{
  "n_layer": 13,
  "d_model": 640,
  "n_experts": 64,
  "experts_per_token": 6,
  "d_expert": 64,
  "d_shared_expert": 256,
  "activation": "gelu",
  "moe_layers": [0, 1, 2, 3, 4, 5, 6, 7, 8, 9, 10, 11, 12],
  "n_empty_slots": 32,
  "router_score": "sigmoid",
  "normalize_top_k": true,
  "routed_scale": 1.0,
  "balance_loss": 0.00229,
  "balance_bias": true,
  "router_logit_norm": 1.5,
  "router_bias": true,
  "init_std_router": 0.0198,
  "lr_router": 0.0002,
  "vocab_size": 8192,
  "norm": "rmsnorm",
  "norm_eps": 1e-06,
  "tie_embeddings": false,
  "optimizer": "soap_variant",
  "lr": 0.0021,
  "beta1": 0.95,
  "beta2": 0.99,
  "batch_tokens": [65536, 131072],
  "seq_len": 512,
  "train_tokens": 696300000,
  "steps": 7162,
  "dataset": "wikipedia_en"
}
Below are experts of layer 8 (counted from 0) of a mixture-of-experts language model. Rows are named router (the router's row for the expert), up (a neuron's input weights, with its number) and show model dimensions 512-639. Each number is 128 + 32 x the weight over its row's rms, rounded and kept within 0 to 255.
After each expert's rows: "comes after" lists some tokens at least twice as common just before its tokens as in all text. This comes from a sample of Wikipedia text that the model never trained on. Tokens count by the router's weight.

# expert 6
router [ 75 146  83 179 142  77  70  92 121  91 165 120 159 127 111 125 141 164 122  96 130  89 158 131 113 176 132  87 125 161 145 130  99 146 144 192 133 100  98 147 193  98 113 175  87 113 132 146 171 172 127 162 181  64 111 125 122  95 131 183  86 186 166 109 138 142 146 103  69 136 135 181 117 149 150 157 101 180 165 152 122 105  96 104 117 185  78 111  92 100 109 170 126 161 100 150 131 198 111 132 136 158 171 135 144 123 115 155 184 193 159 114 155 122 105 103 115 143 120 160 145  90 120 181 198 136 136 175]
up0 [ 97 115 114 150 145  70 114 147 140 154  97 148 181 172 145 123 120 118 164 140 170 123 121 147 131  93  90 138  93 142 126 106 172  84  87 190 138 102 132 182 175  95 142  95  72  62 189 109 118  93 137 135 166 151 141 122 166 148 154 158 147 140 178 136 122 121  92 112 142 156 109 130 133  97 175 112 129 120 122 210 119  39 125  66 113 119 136 154 106 110 106 106 132 121 176 170 100 192 149 148 143 127  86 107  21 135  99 125  65 123 164 139 196 144  93 130 193 124 110 120 152  77 128 137 167 135 195  96]
comes after: " |", "-", "|", ";", " his", " first"

# expert 17
router [ 43 118 139 160 130 119 192  76 165  78 100 161 119 133 154 151 129 162  91  90 170 136  99 114 159 118 154 124 172 105 104  74 181 100 113  73 147 115 110 141 154 115 132 127 120 158  98 145 129 122  79 155 117  92 208 127 164  92 155  97 114 154  64 101 135 175 170  60  81 103 171 129 139 133 209 149 134 138 114 118 140  99 119 107  89 128 120  62 124 127  88 148 100 200 118 123 146 130 128 167 137 168 173 165 124  60  88 152 114 146  99  63 160 108 124  71 107 125 190  85 113 109 124 158 179 138 145 104]
up0 [ 84 100 124 109 120 161 142 136 124 152  92 151 140 142 109 129 144 106 138  81 112 135 125 104 151 121 155  50 161 222 196 109 135 196 107 142 129 153 177 110 131 149  71 123 171 168  88 117 154 125 141 141 144 160 143  68 148  99 106  96  86  90 139 132  82 146 102  95 154 147 217 104 186  91 111 141 135  70  98 111 153  82 122 103  82 138 236 115 137 162 123 127 155 197 163 127 135 118 150  92 153 145  82 101 167 150 162 116 137 106 166 138 149 142 113 133 136 160 199 161 170 109 157 150 114  83 126  95]
comes after: " |", "|", ":", "-", ";", " ("

# expert 33
router [118 105  65 162  96  53 133 113 149  93  99 137 137 108 138 153 147 153 109 169 169 123 132 181 100  97 178 106  94 140 127 174 104 120 100 145  85 126 105 131 120 116 145 200  93 166 215 122 171 172 123 141  96  99 137 137  92 106  65  76 134 100 104 105 133 146 102 105  88 101 111 156 130 174 166 125 141 138 111 112  95 168 134 102 149 119 109 156 144  90  95 150 143 109  95 136  90 134 127 147 133 136 118  71 114 147 110 150 161 149  92 132 125  78  67 120 169 128 116 139 151 135 139 173  59 151 134 126]
up0 [ 97 133 127 128 130 139 141 149 129 118 102 125 151 129 150 164 149  93 107 148 104 127 111 162 130 152  89 124 120 149 134 149 157 152 147  56  93 102 124 135 143 182  98 177  86 174 165 154 123 151 176 121 120 122 126 106 109 162 131 101 142 117  99 104 112 129  96 145 147  93  74  60 129 122 142 137 107 153 126 149 150 111 126  86  95 128 169  88  84 136 175 119 110 118 147 122 146 109 150 119  99 169 128 119 157 135 104 103 106 124 108 144 146 116 117 172 157 101 150 121 115 165 127  68  93 200 105 146]
comes after: ",", ".", "'", " that", " 1", "\""

# expert 23
router [131 102 105 160 122 126 155 110 123 121 120 125 185 122 128 181 170 160 148 107 146 113 109 150 121  81 131 118  79 131 138 143 132 166 123 134 111 140 110  93 175 131 109 156 108 182 110 110 111 125 145 116 150 102 162 147 137 129 134 166  65 109 115 147 124 149 140 106 119  85 118 142  95 122 134  75 103 124 163  98 137 163 145 148  87 122 104 160  94 176 119 122 201  81  76 118 114 137 130 124 134 137  99 126 172 125 107 164 207 172 146 104 108  81 114 120  97 125 123 196 178 112 102 166 151 115 147 109]
up0 [139 131 142 131 135 170 127 146  83 102 114 186 162  78 147 115 158 109 132 108  86 127 116 108 123 169 178 120  65 144 102 135 120 134 163 117  74 117  92 135 143 157 171  89 119 115 123 144  84 113 143 110 116 140 145  85 179 121 145 107  98 122  84 159 130 140 163 127  89 134 169  91  81 165 137  86 138 122 149 130 120 106 145 117 102  94  92 134 146 119 227 168 186 141 155 148 143  73 131 124 106 117  71 148 124 153 107 102 133 122 104  84 174 211  78 111 104 133 235 147 130 131 149 149 122 138 139 134]
comes after: " |", " the", ";", ":", " (", " a"

# expert 24
router [127 154  93 147  77 153 153 116 110 201 151 113 180  84 105  98 107 172 143  87 114 145 139 142 123  93 149 101 120  68 129 111 106 156 129 153 162  94  69 151 116 114 156 150 159 118  86 156 121 112 160  97  97 166  99  88 120 149 131 102  85 157 149 132  98  84 140 162 138 161 180 111  72 158 170  98 108 179 187 175 133 159 151 132 133 130 152 135 135  81  85  78  50 100 124 148 105 106 106 134 134 202 133 119  73  95 113 125 127 110 114  81  94 111 107 154 146 121 116 145 126 137 172 154 157  81 133 118]
up0 [115 134 118 146 163 127 155 103 117 147 145  78 144 203 127 158  96  91 159  90  55 129 115 167 120 115 124 135 149 139 118 103 158  97 152 126 126 103 113 105 115 133 118 144 140 142 145 136 119 111  93 142 124 105 116 123 120 122 123 111 119 123 139 100 104 132 151 114 132 141 119 127 186  66 138  99 162 152 184 140 161 117 153 144  77 145 148 157 188  97 125 117  91 101 119 115  77 171 219 114  93 147 145 105  78  66 153  94  82 141 140 122  95 106 136 126 119 116 128 102  95  76 117 140  87 101  93 143]
comes after: " |", ".", "|", " is", " He", " was"

# expert 3
router [131 143  96 172 162 140 107 133 124 165 122 120 186  93 189 180 174 159 166  87 152 139 125 160 182 171 155  90  92 206 154  61 130 168 158  78 141  78 141 141 167 182  96 136 129 106 135 130  99 112 129 167 111 153 117  74 141 117 118  95 110 144  83 112 137 148 129 154 169 178 120 147  95 191 150 149 146 128  75 132 116 100 111 142  95 117 127 156 100 150 137  93  90  98 119 156 119 147 155  88 129 126 142 146 147 127 148  88 112  63 130 145 129 194 110  79 127 169 109 121 132  73 149 107  92  34  88 133]
up0 [104 145  89 106 106 116 136 158 155 156  31  60 104 130 151  62 117 138 142 142 163 154  91  29 144  99 106  75  98 136 120 136  82 117  95 153 107 153 150 174 137 177 151 106 120 146 128  99 141 151  80 149  48 147 150  74 157  95 148 139 143 106  86 142 152 102 135 105 129 166 196  89 107 149 199  98 152 163  89  97  86 152 146 125 126  84 113 178 146 155 149 155 105  99 150  83 113 158  84 104 124 130 124 139 172 148 171 141 132 105 125 152 153 129  68  99 160 139 130  98 127 109 127 137  81  72 146 154]
comes after: ".", "\n\n", "=", "^", " \"", " with"

# expert 14
router [155 167  86 114  97  50 161 108 160 111 175 143 101  89 146 133 165 120 211 139 144  94 170 160  83  97 168  79 110  95 113 146 123 193 152 159 146  98 148 135 139 167 143 157  97 133  91 158 163 183 172 156 182  40 162  90  83 132 121 161  72 149  92 101 130 109 105 108 108 132 174 184 108 182 165 149  74 192 135 107 129 100  89 124  99  93  71 134 152 134 131 123 200 104  82 146 109 131 115 133 183 172  35 150 136 155 141 114 121 167 114 138  89  86 102 186 105  67 110 157 208 122 134 137 176  74 138 133]
up0 [117 112 128  96 108  97  70 124 129 165 100 152 180   8 115  89 155 103 157 153 155 120 103 163 177 105 148 110 167  98  79  94 169 136  92 116  96 114  87 144  51  74 203 138 104 107 139 135 138 119 135 138 145  52 126  77 104 129 182 121 153 116 156 173 135  67 159 152 114 160 163 108  98  67 138 152 110 124 128 118 102 104 183  68 130 104 187 138  67 137 137 128 139 130 121 176 131  92 106 101 147  94  73  91  84  88 130  97 147 138 138 123 109  71 150 157  96 112 161 123  32  56 137 134 169 150 177 132]
comes after: " |", "–", ",", "|", " (", ";"

# expert 60
router [129 179  79  97 164 110 115 123 103 115 156 164 121 153 147 125 132 146 116 135 122 144 180 143 129 103 103 109 116 119  58 165 142 120 170 150 174  79 122  95 129 106  89 138 116 160 155 158 103 119 108 161 190 102 198 127 135 113 113 169 129  81 144 139 127  26 131 128  89 136 144 127 166 170 128 193 117 137  84 171 101  95 138 121 168 129 156 158  81 101 126 104 143 100 100 169 113 154 146  98 175 180 114 148 162  92  93 111  89 135 107 143  82 130  92 131 124  81  57  88 154 157 122  84 130  84 136 152]
up0 [119 120 110 173  95 119  95  94 178 150 174 127 115 179 111  97 100 139  68 101 131 124 204 179 102 101 102 104 101 159 107 167 208  65 155  85 125  96 149 105 133  92 140  82 109 125 176 124  65 137  78 164 185 126 140 113 149 152 213  96 101 148 156 154 130  72 145 139 187  92  94 137 179 131 147 158 141 138 113 138 181  95  90 122 130 189 119 125 184 138 117 111 133 118  92 195 116 121 125 173 166 129 127 175 148 155 155 160 115 159  93 187 143 109  56 113  99 106  89 106  95 115 122  97 121 119 103 139]
comes after: ".", "=", " =", ")", " University", " career"

# expert 55
router [158 182 115 182 114  96 133  91 165 106 153 125 129  79 136 117 139 114 188 147 131 105 146 154 108  93 180 122 118 130 118 126  95 149 156 187 157  87 143 145 185 169 135 184  59 129 126 146 149 164 149 211 210  54 123  95 116 133 121 155  78 163 149 162  89 123 143 140  89 119 129 213  92 154 141 132  88 150 163 152 120 117  47 163 131 123 104 143 147  84 120  98 162 138 104 156  83 155  96 123 157 157 121 119 130 173 100 115 118 134 123 139 103  78 126 178 101 112 141 108 176 136 112 140 160 111 116 128]
up0 [141  90 137 115 142  95  92 138 148 154 124 133 194 107 142 160 183 190 104 123  53 132 126 151 156 135 157 138 116  92 161 115  41 132 103 127  98 114 124 121 130 164  95 150 134 163 116 115 161 162  94 192 164 113 142 155 128 138  61 104 102 138 139 193 112 131 153 151 161  88  68 136 125 152 146  66 132 137  97 117 146 157 145 144  88 207 149 161 134 157 182 105 166  69 192 128  90 133 182 158 117 106 145  93 109 124 112 131  74  96 199 136  68 178 128 105  84 127 188 132 109 127 175 112 123 143 107 129]
comes after: "–", ",", " in", "19", "|", " 18"

# expert 47
router [125 146 129 134 179  88 123 130 104 177 157  48 131  97  98 168 101  94 105  68 113 152 169  85 131  90  88 134  79  97  73 109 143  93 206 121 194 145  71 131 113 125 112 160 162 166 129 149 100 131 105  92  85 125 152 160 123  79 122 139 152 183 100 175 148 142 109 199  94 160 134 115 131 137 113  72 184 144 137 105 158 125 136 147 146 175 154 112 119 114  93 143  59  86 149 134 129 175  89  80  95 142 190 134 108  78 136 134 130 169  70 175 130 162 103 153 138  90 164 108 108 179 158 100 106 134  97 141]
up0 [145 140 149 120 209 162 147 164  88 179 139 139 141 129  90 122 189  98 126 126 204 129 174 127 131 149  87 153 142  86 172 129 125 118 161 108 116 157 116 143 158 140 117 138 134 126 169 138 167 115 127  82  85 189 169 110 156 138 140  53 213 148 135 116 132 150  68 158  66 117 163 134 100 123 104 117  84 144 204 115 115 190  45 215 129 101 136 133 156 118  92  96 103 126 171 163 165  73 109 143 121 165 138 133 172  98  97 158 136 133 133 148 160 161  94 146 171 107 151  94 138 104 131 107 156 130 119  96]
comes after: "=", ".", " =", "\n\n", " one", " career"

# expert 43
router [111 169  96 206 149 116  85 182 127 116 121 146 123 129  93 168  92 120 183  89 125 110  92  70 112 115 134 142 150 119 119 135 168 116 151 147 110 101 161 176 115 138 148 137 174  91 127 126 103 126  97 125 161 133  79  84 179 142 141 173  89 178  79 186 178 120 104 102 199 163 157 163 113  92 114 127 135 118  77 144  92  89  76  64 161 186 111 144 146 144 121  85 132 131 186 127 106 153 139 123 169 119 119 153 175 129 170 139 102 106 107 101 165 170 168 176  80 136 160 153 185 114 146 128 145 112 105 138]
up0 [ 61 121 161 135 167 128 159 146 126 105 172 101  96 155 111 151 121 109 173 143  98 103 162 163 153 140 134 116 172 161 126 123 134 149 126 155  69 132 163 125 112 161 145  87 104  94 155 121  92 155 124  89 220  98 126  97  96 131 193 183 104 178 136 161 113  59 174  84 112 123 113 161 127 143 162 105 130 162 115 164 111  84 182 150 175 160 150 101 151 112 136 122 119 123 118 160 106 173 170 129 176 124 166 171 114 146 177 127  99 154 143 107 139  64 105  72 113  97 131 145  98  63 122 130 165 115  78 123]
comes after: ",", " and", ".", " but", " In", " well"

# expert 20
router [201 163 101 155 102 105 131  83 137  96 130 163 183  61  90 126 147 106 167 156 163 125 168 129 106 166 117 111 119 131 126 179 124 162 170 131 161  77 110  99 133 149 131 128  93 149  97 148 183 184 127 184 207  42 143  99 116 143 141 124  88 129 122 169 132 151  80  89  78 138 110 154 105 105 167 130 108 199 113 140  99 114  92 145 104 112 130 121 131 112 149 124 152 110  99 142 135 147  76 107 186 177 120 122 154 167 126 120 151 152 155 155 108  93 124 191  73 115 117 144 238 115 161 137 147 103 129 109]
up0 [ 72  76 143 113  90 175 108  77 137 117 115 114 154  98 116 108 116 179 119 115 131 111  72 146 148 121  61 157 130  88  94 168 115 152 162 104 107 114 154  95 141 137 201 101 111 148 162 157 191  98 142 137 157 138 129  84 130 150 139 127 165  88 144 156 184 127  26 146  99 132 130 101  69 164 142 127 151 105 159 129  67  90 150  31 174 158 126 132  90 150 141  76 135 156 113 138 139 129 107 183  80 114 142 137 105 119 100 135  89 176 113 137 182 105  71 136  96 135 128 141 141 105 139  85 128 199 123 150]
comes after: " of", " in", " to", " for", " on", " at"